{
  "n_layer": 10,
  "d_model": 384,
  "n_experts": 40,
  "experts_per_token": 2,
  "d_expert": 80,
  "d_shared_expert": 256,
  "activation": "swiglu",
  "moe_layers": [2, 3, 4, 5, 6, 7, 8, 9],
  "router_score": "softmax",
  "normalize_top_k": true,
  "routed_scale": 1.5,
  "balance_loss": 0.000253,
  "balance_bias": true,
  "router_bias": true,
  "init_std_router": 0.0167,
  "lr_router": 0.00129,
  "vocab_size": 6672,
  "norm": "rmsnorm",
  "norm_eps": 1e-05,
  "tie_embeddings": false,
  "optimizer": "muon_variant",
  "lr": 0.0082,
  "grad_clip": 2.0,
  "batch_tokens": 32768,
  "seq_len": 384,
  "train_tokens": 243600000,
  "steps": 7435,
  "dataset": "wikipedia_en"
}
Below are experts of layer 6 (counted from 0) of a mixture-of-experts language model. Rows are named router (the router's row for the expert), gate (a neuron's input weights, with its number), up (a neuron's input weights, with its number) and show model dimensions 256-383. Each number is 500 + 25 x the weight over its row's rms, rounded and kept within 0 to 999. Numbers have three digits each.
After each expert's rows: a language model's description of what the expert responds to. This comes from a sample of Wikipedia text that the model never trained on.

# expert 25
router:504461482496506465471538501542498502550496503494470454510513494521501518496523471492472524524515474539484538543489472472524517454502505512531492507546458512510510489514501523527494472479504509511487494499502479468488483511552507502479519475517517487521485465492519463502503494514489489529478509479481536501535495519468480490487516504454506510520499543503515465475518523507582490499498
gate0:522490459512524525539507515455509469489442511464471445469495497481534541531512494529473518462527513452499528506490532554503480473534512507506513495502479519506501493534491485515538514526489484506483514512479534500518519455507445533548496511514543503510436504479511459498450515512471508522504519503500521491495498505513529517480474533477506514500528522445576492449526482493565524511477
up0:484511511504530527431536520540498475476497467498492532550525501477462426502532499480522468553552514516524488471556510459527478517468484474506487492470532481483508507491526512529492463476511452542528487501510490541503501545529559520501503477497481510533529514506463520488523505525586490511533472489497493523505505503514503464527501511533496515470499511505496480527521486496446469495561
gate1:494514504522503484519498481480501482514473457511500486507482521511496485530471472503570544497481514530539510521463516511479503492514501499488553518491482485437498509469530529519508467510561486486497509488497467448500463509523546522503522557510521474492444530524499482500515491455485496466478548436496535490463505515466488477468449524507488516516537479523522496472493506500551487500481
up1:497495471518512533541485492510492489519477465549481489475488551480475524506509537562526535504488489490545476536457518512478543516504496498463504525522534482490506513489512521491497476519507555520480557490501525483463472509519532495505514496499484499475483467482520547488453492506482458504470469478514525505535508509457544532470446518487528488546515496538532495479500500521578472491488
gate2:482488467543494482486508506478517492490484509525501477494494496520500489479456537547557525510440501491509477487486453511507473498484524524505504514537530540488515447481518567446460501472502452550485526523520518481483533492506521482500462505525489474494503478500497526530500492503496536473506547504534461509542505498498455534520510469542514459468510501555474483488561510517513485533558
up2:498489481506509502528500468487500476476482476491530520438490539421479502502508460531494547486487472514466499508477496501506545470523445432515503512505490486480504430511493500490545507461497469496535524550468521514499507496500490525523532470516470549494503490505516487542513512466516462504504463481473546513530509534523521482498484482503518484524532462492490451516515455492463466470551
What it handles: Raw bytes of Arabic, Thai, Japanese, Greek, IPA characters, plus word-internal pieces in foreign names or LaTeX, like š, ä, gamma.

# expert 28
router:534549511481494468534490485474509485463508497509514509487529492489513447541507483493480500480464507513485509488490518518528446519488473483493493500490503509475533501516501514476504519504487478509506507501490480552486464515490526520526529451499513486459492502476480537498535502511543512481539477531501525493479467492467522500472510508494490503538456484505512508497528522506466499485429
gate0:507474520551485523531484560524506455520456487554545487510507455498521511520510488472468501487514473513498546498494478524540483464521509495518473505510534471494526485464528490450495556495539448505514480505509448479506468498539590447492513483525499479543485478503504481507484507460526514503486497486482482489499471497480504492519491527521510492540455548476504508495485490534519508480539
up0:502497491482523540504541503506485523468518488502512484484507466498493525492500488447521517511494489503527467502509512503474543480488533505494541504494404530475493471467529482505463442520484571506449550491503514507484509485511476504483493513493444528517513518512505501468521501496483498491494497476490504508512521479497534500502499483500452476481500538501512502515503489523508485534529
gate1:524574474492478471487501517497523521498529488506490454456479520500488505509505506497526530486478440496482499517436504480493576522499538494505528582507485465504462502512485529498544485522436513519490472523483488483520534483484515510491516521509552504419538517506495501496485540495472509505557480525565503469499520498527494543461533502523503528505488506464473533488521458485572463500478
up1:500535511497509474488493495474550517497502504529493507469465471502495493520474505508526542518469456492520493512471538491481488525490474514531533577548478470507462484515512527496515504496488509489539514467506500475489522509472496515503502553487554538464562551458484493521463503538519514518518460490530480511514481483506520474491549472527474503514479460457459504473515488519558525508520
gate2:493501449486522480519520510495489550474496464511491525468504460480520492521489504482459510485506448546468509483501525479541515483508485501495487522528533477522521523474506534542493457545445501498537520485521523473467502459530512503493510500511524510448508504503476503517538486507509486493545461480497533499466468498503499579501544522526502479464500486484499454514490469502541549485530
up2:506497478484565480512505499515495519484478487549523524522492476457522520544524539442501543488501503514529496503495489506501472497487455461484489529512477527491491460490463478497492482506506533469514529537525489490506502500478479460500549464510510519540516493481494466521524474486523477470524482526506511494535539473489547494522540491508547489512477511480473512537469504513477509528484
What it handles: Verbs and nouns for events in sports and biography narratives, such as played, won, killed, match, shot, him, located.

# expert 7
router:526557481517503481453512532526473480445499475505553474508486492490569517508487483503534492515434554497492475486501507488546457520470510489484506509495494524469498503459471476494500485456509524512505521519490531465533479522506517494529499510494451527512499459517486524490436490463457531478505528538528541516487487512471471509493458438508517506508515507560470536505474518483504502491472
gate0:474517512508525472528486460511482451477476459535511506496497536494461486507488504495515501498485499512473507485501525478470509451517534486435507538475488462541473481520486544488511503535472487522545528492512518464484549457468557466535434538513483504508513512488508548507485519541514483478517511440533521512509517473480493505549474540538510504500505516492527512502411487506504472499465
up0:505454508464528527483517496527479463542499489488480467500486497528509472495519465490577506495497507533507498507489493510511518471556546506538501491522488468511511445493497537473528458526497534521500524481498459449450518492490489496501505541533486486507550468527501483494494480527557479481544514500482487522496462521486509500518535511506503536512499506474505515449472522477542518434511
gate1:523512496516525506488503520540451480495472524504529508480515487471507451512469449459502475527476469509471481523477542474512460503484497462434494496493456473536496485476494482500511454485495493517470481515465500496521540504505568538547518500480511518470536498520502501527480514480470490495500470511523507479542516460481464516537481487518480486491490535522526493473474499526511530503513
up1:508487465456488543504480526509481525462487529517537502483500510502513471513507459479507550521520510475529531447458505542493489533485512498506520470538530498498467500463478550492470475491470513521480449498507481539501479528515518519503518518489521534473481470498470518516511541495522538492485493527531534480472507492527450473512519483491494540447527510505457498508476505468470539512498
gate2:513488488471516526543487464509481513498548443550536536518488487499473507474473504471513504519488479489493526480543470508483482519501500467501545494477538492509514480525569526472515445470480446499540493511528476518502523486504540514486558488500431517520510522470485511471523511487516520512477549513489482512456489509496482502540461532548486509497507488524520495505510490527473492487523
up2:517476535482533506516471524526455498537515477549501499514514534463496509479522496487529520513487512471509472461521521492439532498550519497499565472506510528505539501487486512519481497518550449529499486499510536548512528510508539541502536505506486479449493530503466460513494497518481487472483525500491481516516478489461486489516473512517469513535523523519511484542506497466503504444490
What it handles: Inner word pieces of Latin-derived words that take suffixes next, such as oper, educ, investig, ut in solutions, uc in translucent.

# expert 26
router:493479479506503485545474468471502486455477520513485545526487524530540541511491511490497510451479505480528532473508443532490469533505464490467519524494500493509484464484516495524505504520519497472498516499538480515474483483484487526509486496524487490485536498496525546495485440483503495531508508476520478519476511464496491516505480528525510501468514495517530535481555491471474507511518
gate0:490472463499528484486500487521508490521511524487500514516537428501527522461497460467539526507417508490491516413497535514566509538520501471445498488513518493537482498486489472473521504530502474499499476516469486518494467517532487502491492495483480520530510428524506492494516429511527468522512494511520498505518510499459436430499497498503511503470484525494513536531547486487483482452502
up0:516528507493482486469531491510513483514508544470491527516460530509526506486489527503499537478488499479481455472516516514545509508468489511466495476510466511504491497458486497540518494497550523509531479483549450485470513515511530471499531463485491493553512488497517531478485516452501456490543485445483451488474474514505491532487515512536458513530481486461533502506544492510487453470473
gate1:492504480459496496479549501494497548482513460500517560533475474535508509486542499513518521492527525488472482502525541496511532510522479510493488468472536485510513542489510532478514477533490525485534485506474513546487507514527513480521541535560467521503476496529476517474526551487517503492515499540470501477514526453506495490489530513491521483502466465469495514500557492481467479500471
up1:511476497518511527469537483517474495483558479506475554532532523565510505496506527491519540505492509487520505482550498510521468514501486503494501481479547504454463508468514476553540463555483523498524545485549519517487530504507495500500530520522482505494529472552536546484512482531524498465509511487513479526541496475492493499498529513523492524516514502522482504500509533477486507502484
gate2:526474509521481519516521476513450516495482513490505474523513501544456490496477505489521528504516464495548512478524531509542515479509495509489455540496491510510472498474495524503475453454448503523534516480472488477511479513454473423468501495487465525501518552501467501473523443522484487484517524498554491540509493482512481487493500476513513501487507474536492536472519536508519481516530
up2:532487526517520485507512488491517493513502479462521487512495493545483506502524500503528492488516531503516492489475501499514538456492489562472501515497479492565471473507482516492442440463449525461541492493465496495508539547446540514501522472503504467549511530467488497476481499471529516494511532494545505534507497522510496519540466473448484499485499440567487504486523534511510516510509
What it handles: Nouns for people's roles and common first names, such as president, player, lawyer, coach, John, James, often with agent endings -er, -ist.

# expert 37
router:512506465491454568563517489528462457466457531479502491509503473527456475503486472461493524467507459479511524508527500514492541467475541501484483483490478514472496470458499525531485505505497494512538460531489522516492553518468483506503475515477525475462465502484528489547443535528454506475454535508533513497486489455515522527491523514487493501545526473484539463481529503498517467523512
gate3:522516485507488477516448456466478537546497479461504495503520510562481492523469488509533497481487479500465481495529467505523556505512473482520478510487524478515508479477497506529493489512497486540519505463572517496463474492520525498479502514504514467519500469482520487546507470506507530513499515475518563500473482534517504527534508532467489522564473461494494501468428487524543489479495
up3:525526464515537544438530507512526504446460499507509481488448532463461514471518472508501511479507519536519470505526497485498494510507485503525443492474496456536496514520462504498481509489515494504504517558481488494534535540519485508503500490547494490484482514473496466477492533516462472468490479503486452509524486459516477514499521487505498531472503521525495474494551503505463489517505
gate4:515478484563517501524468504476484551506517542494483509484482468497516488538497497445501517481518491512533464461521504466479481462476497491525517508472505484493515505487527494490480505520454482529477507504509520521506537503493486503523495474483489537509475485465559527509516506490507488474531449541504530494463457502517521516538520535484477475520517462541493522498495477545547506511507
up4:507470512493501517483536517537508537497517505478514508494530485523495469477502517513491540462482479547471478516533486498538479481484493584490554534491493500499504538487492507520528501509489549512460487484500488473527496467497481527505468488510490484510509519511490470524502528483464515461495525478513490496522518516536470450508527461533525477496497472475550504514448515512503511497511
gate5:480492457532501500525499477505471466456518523496483477476496536516509476512529496458472521471454491526488536485547509494505511489465494520520513479560469441510518533540535535460486524522513519509503477520525463471476495478535515496520484544457523489409491479475462502477460533511513457457503516519548516459452481516532497485491508495538476480481513496504505510472509477544458476493519
up5:483534499497537514573495526553473491531473466495505533477484458520540471519513472538499507525515508540538483512490513490480513519535488487505508492486486492508486492472537509467486471486546512521498541514497487506510518482546473502510520512557534525491505500531526524511522512490457493493480487501510491542497497521503527454507523504516498524469432500545501491477536526526449519503534
What it handles: Colons after infobox field labels like Family:, Subfamily:, Tribe:, and table cell pipes | in lists and tables.

# expert 13
router:505491541509484508465525478463488513522506522475482484490500454505533496531498472468484516534554521541481479489496480445498501542436508532537538489456485518514484497506512473518509509525472425517519490499493481435505518508480517483537466513534486526449562450511538480477506483457497466558470504491492497494524507481476500532505503516501481506505527525480503498542473482477478495472477
gate3:545461531510481502475451455495502475509492479508540488485468512477499457523435526496488489510486485550486461472465527492510506522506497508497527508519551474519458522540444423481500496480551508520477498474463454515487533496517484529511487512468447504497511468519535509523517467495531470535516457531517507498479517489520512482541495498482476521525442531483479474482519523500480510521503
up3:468492513515517484509514480508526527501532498498509483524462470511508442512472522533473510540473480486567523536468486504452506499527491521518520489511535516474505505521508528470526489487433538520486523521510516543509502506467511479486485525528512451483479519457495532468525484509510514487506508490505518517481492549516495494503513461503477527538473483548496461459459498506478476517500
gate4:477530487470527452515474478508487541496457514531514531502493493516494489470510495476497523506503489500492528481504482490509520504521494550532487501491493538503498536460514460460484475489479454496488473472554515500509502501538455465497541474498517475492504498489449484526484473520531487541509525464489474479482456464514469476540527448518550489499533461490524506445509468530481487512540
up4:493499472506498507547505529450475494497536509478515481482511514492553497535501486481556478472508509504478509512509532515593497445517505464460523483472513505521515574489486473478463473515527507470500498516517515534539473511448497494506496487559523469478535525478489538523459541502515514505498523496512449519538464511475490489538494536491551512498503488492482513498517516514460506493451
gate5:520482471445484496486529484484488525477529541462538497510499504466550499543485472534513475509488494501527452534526529519507509502483477477501498498461514545478479481542457477427539485494463495523500473467514484502512486534488541498470539501451528469509495498504528485503500514497499462511494515463479463525526456497487465517512496495510532483542497491489526533506453527547465458504502
up5:489466479456529538444526479503481483540496512447461524498444542504471464485508570506528489523495477563487522520472508541528484510518500508531500474478482491490540470511494498495538525507516520472482449495503497485484499551478515509481517484506539542506496515501494464522520473498477543503496495475486501533497487544527504513465490485511538474515522541476478489458491510507531521470475
What it handles: Line-initial dashes in infobox lists, opening parentheses and quotes, and negative prefixes un, dis, out, as in unanimously, unreleased.

# expert 30
router:494527456484474538503487500469478543523516478505490486477507500520512496505476492496487508504518489487482463485526527552519483466461475506495454541514486495513508529513503512533490471506487542482516488498510521488498496507535530457491500492499521467441518465511458481512479446540522493500495544456471501520516488473522468490545527454519510443473522489495469493535489497510552499534484
gate1:469494502516480513526509469513519499494515498507458509521511477503511493508502485427479517500502468486473497507520534535448541503502503475429519441470479469495528515524509497508495493442453519483517527464498491514490498468501489458549475503458517455505543510511433496519485570474503506486519509452510513499453494482480497514511457476498494472527510429495504517520518471514470492470459
up1:495538499472482519515520492496486501474509471502527551472482492518531492513470489472559452513522492483509523491471496474525465490518501522512502515507487547502491453506519515518517507536482465513505482495469523473486505489512525491453506452506490519477476511477509509491496493487481479467523480502537483468514483511532509465496566524526507529533518526501511508482512508479487471531535
gate2:493506498437482526514504518501437527505523536493494506501488476496520514447479456447513549506529461528516480446547497504521517501515520491521514523534482499437469522501485513521527491473464493535518522449509513478475480483508546468482507515526513511497510493482492490515497500476482473477522440496510525531501488472523508447516489504503476536520500527506569506485520482522556467482495
up2:486467456525469494531452480490463534556521527541511480504499493481536520463481499528497494495502494515493516496499485484484493540466496487526482434513482486482548538472495545516492494542482498522459518459539476497512486497501532495527484489525498534489510460479503507504517465461502494533488489488461483556481480494509470499489506518487477514526493522506529481495526499536494512525504
gate3:530444455487507504506489465459495493511510468493470555501490471494494531482478481524501513459498518514483514536481488520491501473505496525453453490509527531505427509522516528468492504475514503478511545493519490448494482505498514489478505518514517512508496506481497486487483507522501514463522467498506500481522509462491496465489494475478493528480482505537543509499448491507472490505479
up3:451489497484471450505477470448495480528494492474426534507475468467522491469521462507505494529512479475484461492513494514528503535534491504538447487489466483443500545426459461504491508487500462478517534502501509504540466509535475513465508538494521468493530482502547471471471470483515532469486470493524518556518482505531485478495505516539459494497489528463500486480502483520485497493488
What it handles: Word pieces inside South Asian, Middle Eastern and Chinese names, such as Bh, Raj, Khan, -akh, -iang, in film and sports lists.

# expert 19
router:529504525506545467493487502530489535508484504463501448478492542510444493541495511541542512482504484470480533499483481472468538476528468517505475515504489475517517495518454492470519499488500473502519488530464490480478511521542471508514517499520506509520484524522507469495509501498511490479494482459477508480534531465505502529466508522462484474498509506482502436493515473524561516523557
gate1:514517489487512480470516476470500527488498504470493495518479499496466562493463522523538490497546480496497500508496498491483510548517500504532497550496541492492490511563485494504449484488530510532513543473424490500481523492472518484495477532524480452447536493483522477509526502489514496519504509508504466466494450493517520517496483487490514465520470482497521526518560491473499462489465
up1:498517466450548486493475482475513515511419461508495449501467478478515472523466470500522491485514519499448515518484512509483501536521505492545442553478512493474514496540468493521480489442538493472505530473475499531464524483512500510486476512541508463500519527472526493535488508523532483524521464430539454491481480444520484532523516510508519499505509504493505490525487473524495508509541
gate2:478480536487488515496509515498473484485504511494493525511500504506503501514461548468552519531487489518504511489530488492523500495528520481499507561496505531470508540515491460518500512464497493532518530486518489452507460469522519533488511499506460497510496520529524490476494478465474481493456519489470509480480509561501516511473502534507520510460499452508478507510520519480574439476511
up2:497478492532501514458463533508447509481505493479486491489502511498497473479514457431530469524472507470511515461510498541504492458519467504522487460492526499489495515547519490490481521530497510511442514551518497531538489548530483527490463504494484487522512511506498505536478493500504493509493498478497519476479489507453525466478501467502507500494503511547513514489528485505455513509540
gate3:524509472498531504513494483513472501485469500507487495530493518516530474507539486526449526510494516501503508510561522519482478472489475551490485537489483480476515537497509505507511454477499430529497517501451474510474472501478505507488485477502515483476515472527541509468542488502441492516497508515494538498484491538486522508467460485517502498518467522538510544470491445533518516399516
up3:516485506492485493495454453478486495525482490542489515507457492513526539500500523490456473484510477498448501550506439530496483460472492536471497472503493497508494541499496471514503490503455522527515504484482449494507522547498486495530512492533508492482450475510481481532542478530561477495503538487498477516486461473495477492501463475527511471513465451504538479502501538501462524481478
What it handles: Capital letter or first piece starting a personal name or place, often in table cells or lists, such as H in Hélène, L in Ludek.

# expert 4
router:488504511466509521528516501497517525481454465520522493500496453502457540532486536509515465465491495476492521501505546468476471542500540495490543478482504514495434499495492472464454481464513469483466470450489491515516528493503527496474516499501532533502510454504526500481499566492535496504536515502549540514491481498531497490509493527509479559516488483515539468482498517464484517505475
gate3:526499536521476474530453531498484542509485501475468488489495547459479529515512511499519537487538467519513520525476495513468512537502463528525490462485493488474491500510489499462483496469494508481518503543487518467496515496487474506519503489518490479554479468468535513524442534514482475507469489553438496514466510520471532518484485509515480509507500500502496546438483496555513464515510
up3:476469523537481514494483469552523511478482490523487493496476571481489538510464519555503539524488493520495510508460510478496492533487505517489460493478452515496543511494519557489479491453515507470492499572498506484507480466477486498485512534488510494490496473484490520461453528514445528510488463503506481508498516517461528485483506493499497518519525521512481515438480475511489496502524
gate4:521501512507493494543517486535501473466492516465452464495479486495499513527524514484503507456522496515509493510506503490497518517483489470517540512534529492513444511482526446490483508474541515495506511468511505468488491522467496467515526515503500461493515479530500500504448520489497463531426478495500464493503509545487502447496499542511503533469501495487534473470505488467520496560524
up4:504498491511475480454450495473471545526504527523508494503502507507486499477481533483506503505487498494507514509500508483513499491502506511471460490458475516489532516522472514502552478514480513528513482525506508506493518495547469527490494465504495534512495540474504508546518521480492531458530524510471527507528479464504506550469493476513475443520473533503477519500519532576507518474464
gate5:479493525487511506548484510542495473509485479513542507472473445500514534495526546480515516502509520483513454541514525518489502524533494504483511510535563462479484513523540456464536539477489485516500509479509478505489534522440514468488522513495505464524475503518475491500471513468506454510482564528513477504485512556479475467494512514527488483514450526432481473509507480496477496490533
up5:539519504485514519467486495503465494480485484519529488504477498506486468494530559515517465503501513498481486541499500485475536507520497506519518449492535466467474513509484477462524523511523501523505490482532474513526552575464467482515460510461499493555480468504491523454488523528510482481530466527471500483463515520473497483485487512508458510501461530529509529503487472480426492468498
What it handles: Prepositions and conjunctions opening an adverbial phrase in prose, often after a comma or sentence start, such as in, after, during, when, because.

# expert 21
router:474520543491520502494494514496472530531496525533493519465507562491520481518508521503530502488552475501535499515476483525477511499525464476508508471452523536526480515533465465516512523510469475494459507547482487532504535528477523498521461504478458501478487521501457551523562453486522495494509504561539507518509532547481494488509538539493479486501541498541538509474523483511465497509517
gate1:486468532504499510514477484476489575524479459510507505523450512537494476522472487529511501519505489522479518532457483522519514508486520483468454523512525503513496494465519468504490489504490467517462483473506520478542522511478522480493473483495481492559510491518489504518546493529503527503513490492492490501472537480471478481563494508474515488518444509514463499540472517487529495457522
up1:495516476548501517533469502525532528491465496457505489510489514473510485496487550490444475485531531504503477485525440511497493479495473491459496485477507492497496506522491508480487504511477447525509512541478484476504510519452482461504538475507489447548511507505506543508509512469488489487489502471489488510506535506535501469487456538527518469511520492487484523525517498521513519506478
gate2:520505510513490506513475528508536531536468491494525525513518500465529499497510498486489532464484479507489474494512503509505528503503506471478511501496488496522509495541457510493527498515458497490465547523468507515465466565487518481533477549493487501522469505519531480526481529519471506472489525475492543491510497503527498495500510462545497477501500495434484521475478477522490510479550
up2:475535484483489483551505505502472491494573523497488489487485501525505496487499480528514462533501497465530490479518504472494492499476470500473507524507511491462502507469548485528495450510527528494529410484549502488501510490478471493503509495524490494494499486516447521466522494504506476553449512503464496511508515509472502490513460477480549510490484512555506520518500495505526481520477
gate3:510521537493506507518430499486514553508542500504505546489510512485496463549484481521477461537530551438518503523490478516498533540500492484516494492469467491510499491488494495467525489478512488528479525550519504520506503464488524490480462502457495491468534482505517482495490493487520505481485531523482516509511502485543493511545513515511453502525509516479511496525463477506510508530512
up3:493494470493518511509498507479537527490512499492440524473499522488500480516502491464494497531522492477510468526491473525493507525488454531530483529460493472545475490515499525497531540489496483531485566537471532469512494469530488514494469505491454483468545481520542469489487512508494552508529526516505490556483504470489495523486488549514442489496478524486523476489497479451548539482530
What it handles: Auxiliary and main verbs right after a subject pronoun or noun, such as was, were, is, became, had been.

# expert 27
router:487509487518484511496447515510502484489523520489486504527516519500507509485518512471491533483483551506522477484501513505511501498541530522471538478513466458508534558506511512493518484477495505500545519498516463510491505508481543479506493518450499516492504512538555465493515525489482533496558485543539503529484476527477498454502455495457465460493541502522488509549457513511483483516563
gate1:473510490465496487486487506505482518488510482457549486500504511546487427519525527512495552527498523463518486484541521453523453492486484451495486528495513476510541549492532496514491494530488530523462498530492506486519535515512529511542459493532493494503540517484536506478517502473513532540493461492497495483506533505515510459529470497501522471520477494552499527465497522490522461460462
up1:457493493463501448526515515493523478509513511492452527446523524508526494534523487499506482447477508524488510469474541508499477497497482500482492542520514495473481492527478462491471496481477497494484510472479480496499522540489468490514508477478510516506506501494519499499477463489486519508504500516455509479540487474521491501505512506558481504532469479517542485536531480512548487483506
gate2:521517492472501503543496543556535520477509475531475494490537471490476486514511511486480501487525481460477469524503527476505491526485514518484514542504530504488491533543522505510459466444523513521516483457503471502503490482480450510519482490448505459518515489545502470495465491548491529502504523553503507465471508539471520492536479494502506494546508455529470488496511484539548504536513
up2:487496491509488486452534482434488483459469500485513510525472496516455522498534479526524463462538489536538528442470481515480488532567469527512491495492475477428465487467487465495532513487505499438526476533583533519526507477539511505502508492504513502470471506531489504518493480438504501576510494484502479531468521517491497507474508515500506504460456505485508488514465515461497535500466
gate3:470448456452490522494529494485474475462486507480525521479458516496546514481508498476513511474470521504494533470504489513456458478512494519540561463446506529500467486476508518479532505515466476471496475515523470526509530518549457484487515481496520549562490526437497487500501512521476466487514534505504536522494501536500475471474511483569469502498502525492576508487482524513468493510459
up3:488544489560508498535501511510531509513490497487488551522515510509484494490496512520551466468529492519533486551451507491513494515522538490464467484522534478491498471537496515501450492474528549500487530550448552518502464436487513492506497487480505516519492461530537514504461500491515513495474491502458459519498444490482495535492520524509510515470525490513467529498494476529501490530507
What it handles: First three digits of years such as 192, 198, 201 in dates and lifespans, plus the article a and some adverbs.

# expert 34
router:543469464531512514478539504512457463512505524508474511507472518555497447480513523480490548462460500512506471539486518522497475493448525531493468525483522474545532499484495522457488501528547511452464534537523472479522493508487515494520455505530475489478516524477541503505497458546523519493471527498490488513501469541515470464476507490494529507478501516517461523492548516534513507505503
gate0:499499467503495507508501520484446510517487460514492486488467509499551543468523528525480501451518504525514491501498532483491486495472480481520474511500525509501556493470518520496499493475505472483473527485484502486483476516516536525491495466460494439496517456503472526529509473536516531542474472555504522505536456532544462512478489541533466484490491512489472509497534512506510532471485
up0:486470501505495490486540511496478508487502525508486519497565478485494491487493497447464530536494478483511539506471493489450493535553518475488562502453508536494486557510529452488484497490494471506528448489507507506522464514501470463512511515485511532515526509496533501532509529521527484470500519476468504481497493499508476505508480483505523469498504509516491488476498516541483493463507
gate1:469525492500501510499491443474492477509483498534471502497483516476470527519480515461493566464502516471514509538461486483456489496508495491456545508481522503504530479476516521460470482510493515490509496497490496504470465526512477509469499510485519544498469496456531523490541501507530541483483525471500526419545494533517502470510493503539547510513477494528487499456508512481558506497484
up1:532486515473495477562510537488531495488524508492532462493504533501539504507480515513482512489493464515573539517476456541507497492496462535522544484504455499509494512549539537506484496534552491477516469511555559525480472504512454509529496534461521525475536474522508494521483522528529505516498509527484531517508508468473459540448492496491495471474549484499545503537484485486486507460500
gate2:513540490500530536500514522528494477446468497490503555483480484496439473487513487522494539466538478521512473534506543476544481524489562463468540468480517501446505495445536430518491510536486481513459511512478480472494488504476512469477498491547530472464479507480504516480512444465485509514525494503544514505446493498540497477460509566484523503475490540483479538508506460521532525526512
up2:463498515493510477476488508474554520482535515494495496483550508538501500539502500479503504510454538482460507505505500515520492466484488504506494522526499532508495514534469506501520479523490498464533511499491498516499458508516516507518533488522484512499441512529493489441404530494499446519480520504451525507504526518475478505513510402504507485474469490483466460515492473461501509482528
What it handles: Word pieces and accented letters in Spanish, Portuguese and French names and places, such as José, -ón, -ñ, Errázuriz, López.

# expert 29
router:499499503504501500442518512498494519499517481490514515491513501465473477500514478536533487523488509490476515528507486465452545526505522512488519495471523504455454469535432511496497507519484483519500475502531513446507476527510495497438539470482516527526513512513493475504496439516443486511511536532475495516509523469504478464490494516492487467489502527520524507512519540514602549449517
gate0:493508461492526550497461498495465496506519478472505480484486489489486483463482545501519520453472486528511472511488499519484528500498535451519493505482465500491495523485487534523496484474527484521497502474513512419515479514481513514487497507478525497517512510484496510479457510499488474510555509493509545479499537474504541553506509525510418494459498552480529496464528431519511528480483
up0:453448482524499468485523498515537512492543508504530477527504530516526513502544478518542476514490523463525515506509523469470458514514484565513495501505500500485503481507496473490501526517465531446511498539524532545496527498504484488463498529560503497474502470509487538493478490487521534500458532450441525528528475553505479473558489533514505485515497477531507507523483536490509496479537
gate1:516480464464536525479506514505487506499493474463510483493499511502500537513484482487487546513477496499504497464493486500430474519492490462509507565457522488503494502496542524494507489507507510461506535570535472485466526546463521489480472454480529513510505512502508504492468502488418511539469502480527494537492520503452483460488514463475521430494523494448489517496525513477501497517511
up1:475499537512498464506492487483548482490480483489492518513480530499469489467524514548485476502526526507479497560554525515553507475522475520506521464491468501545483507526478479486475475532525505522501482523454501562514493464517485487526500523519481466546494489516452499503518524509552515498525506534485506497509441475527506502525501492509505542510494483525491485438488507529481512439482
gate2:481509511479482501523501456488478494509441521511552487497534500529530525530519448461494510505493520471478475492457478511510523559475506480502464537506508531516451494481475473502502483517510529471486489489507542443507484487514488502461493485496483487537455509446515458476495515459464494510487497475479476470466510490484475499476516492526493471475489476497458522518511495512505537503498
up2:458531544534511447477532490532486491445507478447519477521526501546491471496501551503509487493557510457538479493496514488499434501547441489494515533498481521504516518501539521494541512510520479538517530472499496488515531558496483504491479513546491470482530475492477499481453461491461500514486498499493520476493530472519453480513493522510496496457528509482503549488492527529521504471512
What it handles: First letter or onset of a word, often a capital starting a title-cased name, such as R in Ratings, N in Ninja, sl, gl.

# expert 15
router:490481470452495520496485487558512470506483527501518520517467508520516487487538543494513457506491515514540522532503507542527526496531485492522488491482490486501519504500487488509487522474551515494502460511544507497515494474533490497496525485482509512493474544495499504494497498451488465510505471473462513458457498494537524506462476482551495549507465504537494505512479499451491502540504
gate2:467486503490463480502481495460530563474517482476572492523463492501462518497495484436509470530542473515509520527512536517508512480507487456510496518497484500500515551500494499508461485526481499494499496511501526480495499495524458493500478491500465521486464547523487491457542518515501524520522490508485530515510468507530519532542526547488511491502556531452451487501525497480517503490510
up2:463499505516475474511505508475505470489531509508496478491506550505461494515482494465547494510540474544517462487505519480493552495517480505537518497519526506468482475503523471449465454520486521472530529496501510471537502512509503493483534492542504488503526504495470506498487480491496465457506514511496491478541465515514535555490525494511543489509521482514441531449514480534520521524478
gate3:470446444539527497493475524480476552466484521467581509530489507487508479516508486522498502468477506500497479522486514489472491540487496444509490518513494434509486509504506493508481480484572489465521469476505517451529568519510542455534497546495512493509515502522487494490500490462465514478521512533524501502439478549497519507501502476490503463564529468495527495482481474516525512514539
up3:454519520507489503541522534469510492525495522509505487472512490530497491530487500529499496476503526479529500499465462517509486488487541477497495487520529501533480495485496485476529484528507508496518527529513536518511491512518468492498525498506502476530469508455504487500499483535510528532473464526522480498495511528486496508507475571533486500493512505530534472493523499521481510496523
gate4:453501464480486513472565464510476485466484469515489498482500459502474497495510531516498508567544473501504508508528484473522493453527525471485464483515479532500500470512498495485534483476500497485506515519505518491517495490513482470487493459503498526478485528533486495498482489490458517526532500474492529461486477519504543487439492481498521478504528527496483501566484522498515506517491
up4:507518489468512456486496524499533489492514454498483463455490487547493502478557445482541484513506543509509517482475512491470490483502536534499499507491509467480525510520484530465468531485467514533484458487516489500516539541491526553509519533492491500537514457533549558501508511510490494515521497469489509524484505488500464455455536491518540449508492476470531562498485473441485483529522
What it handles: Middle or final pieces of ordinary words and names, such as ap in parapet and Minneapolis, ing, ed, plus nouns like art, stone, painting.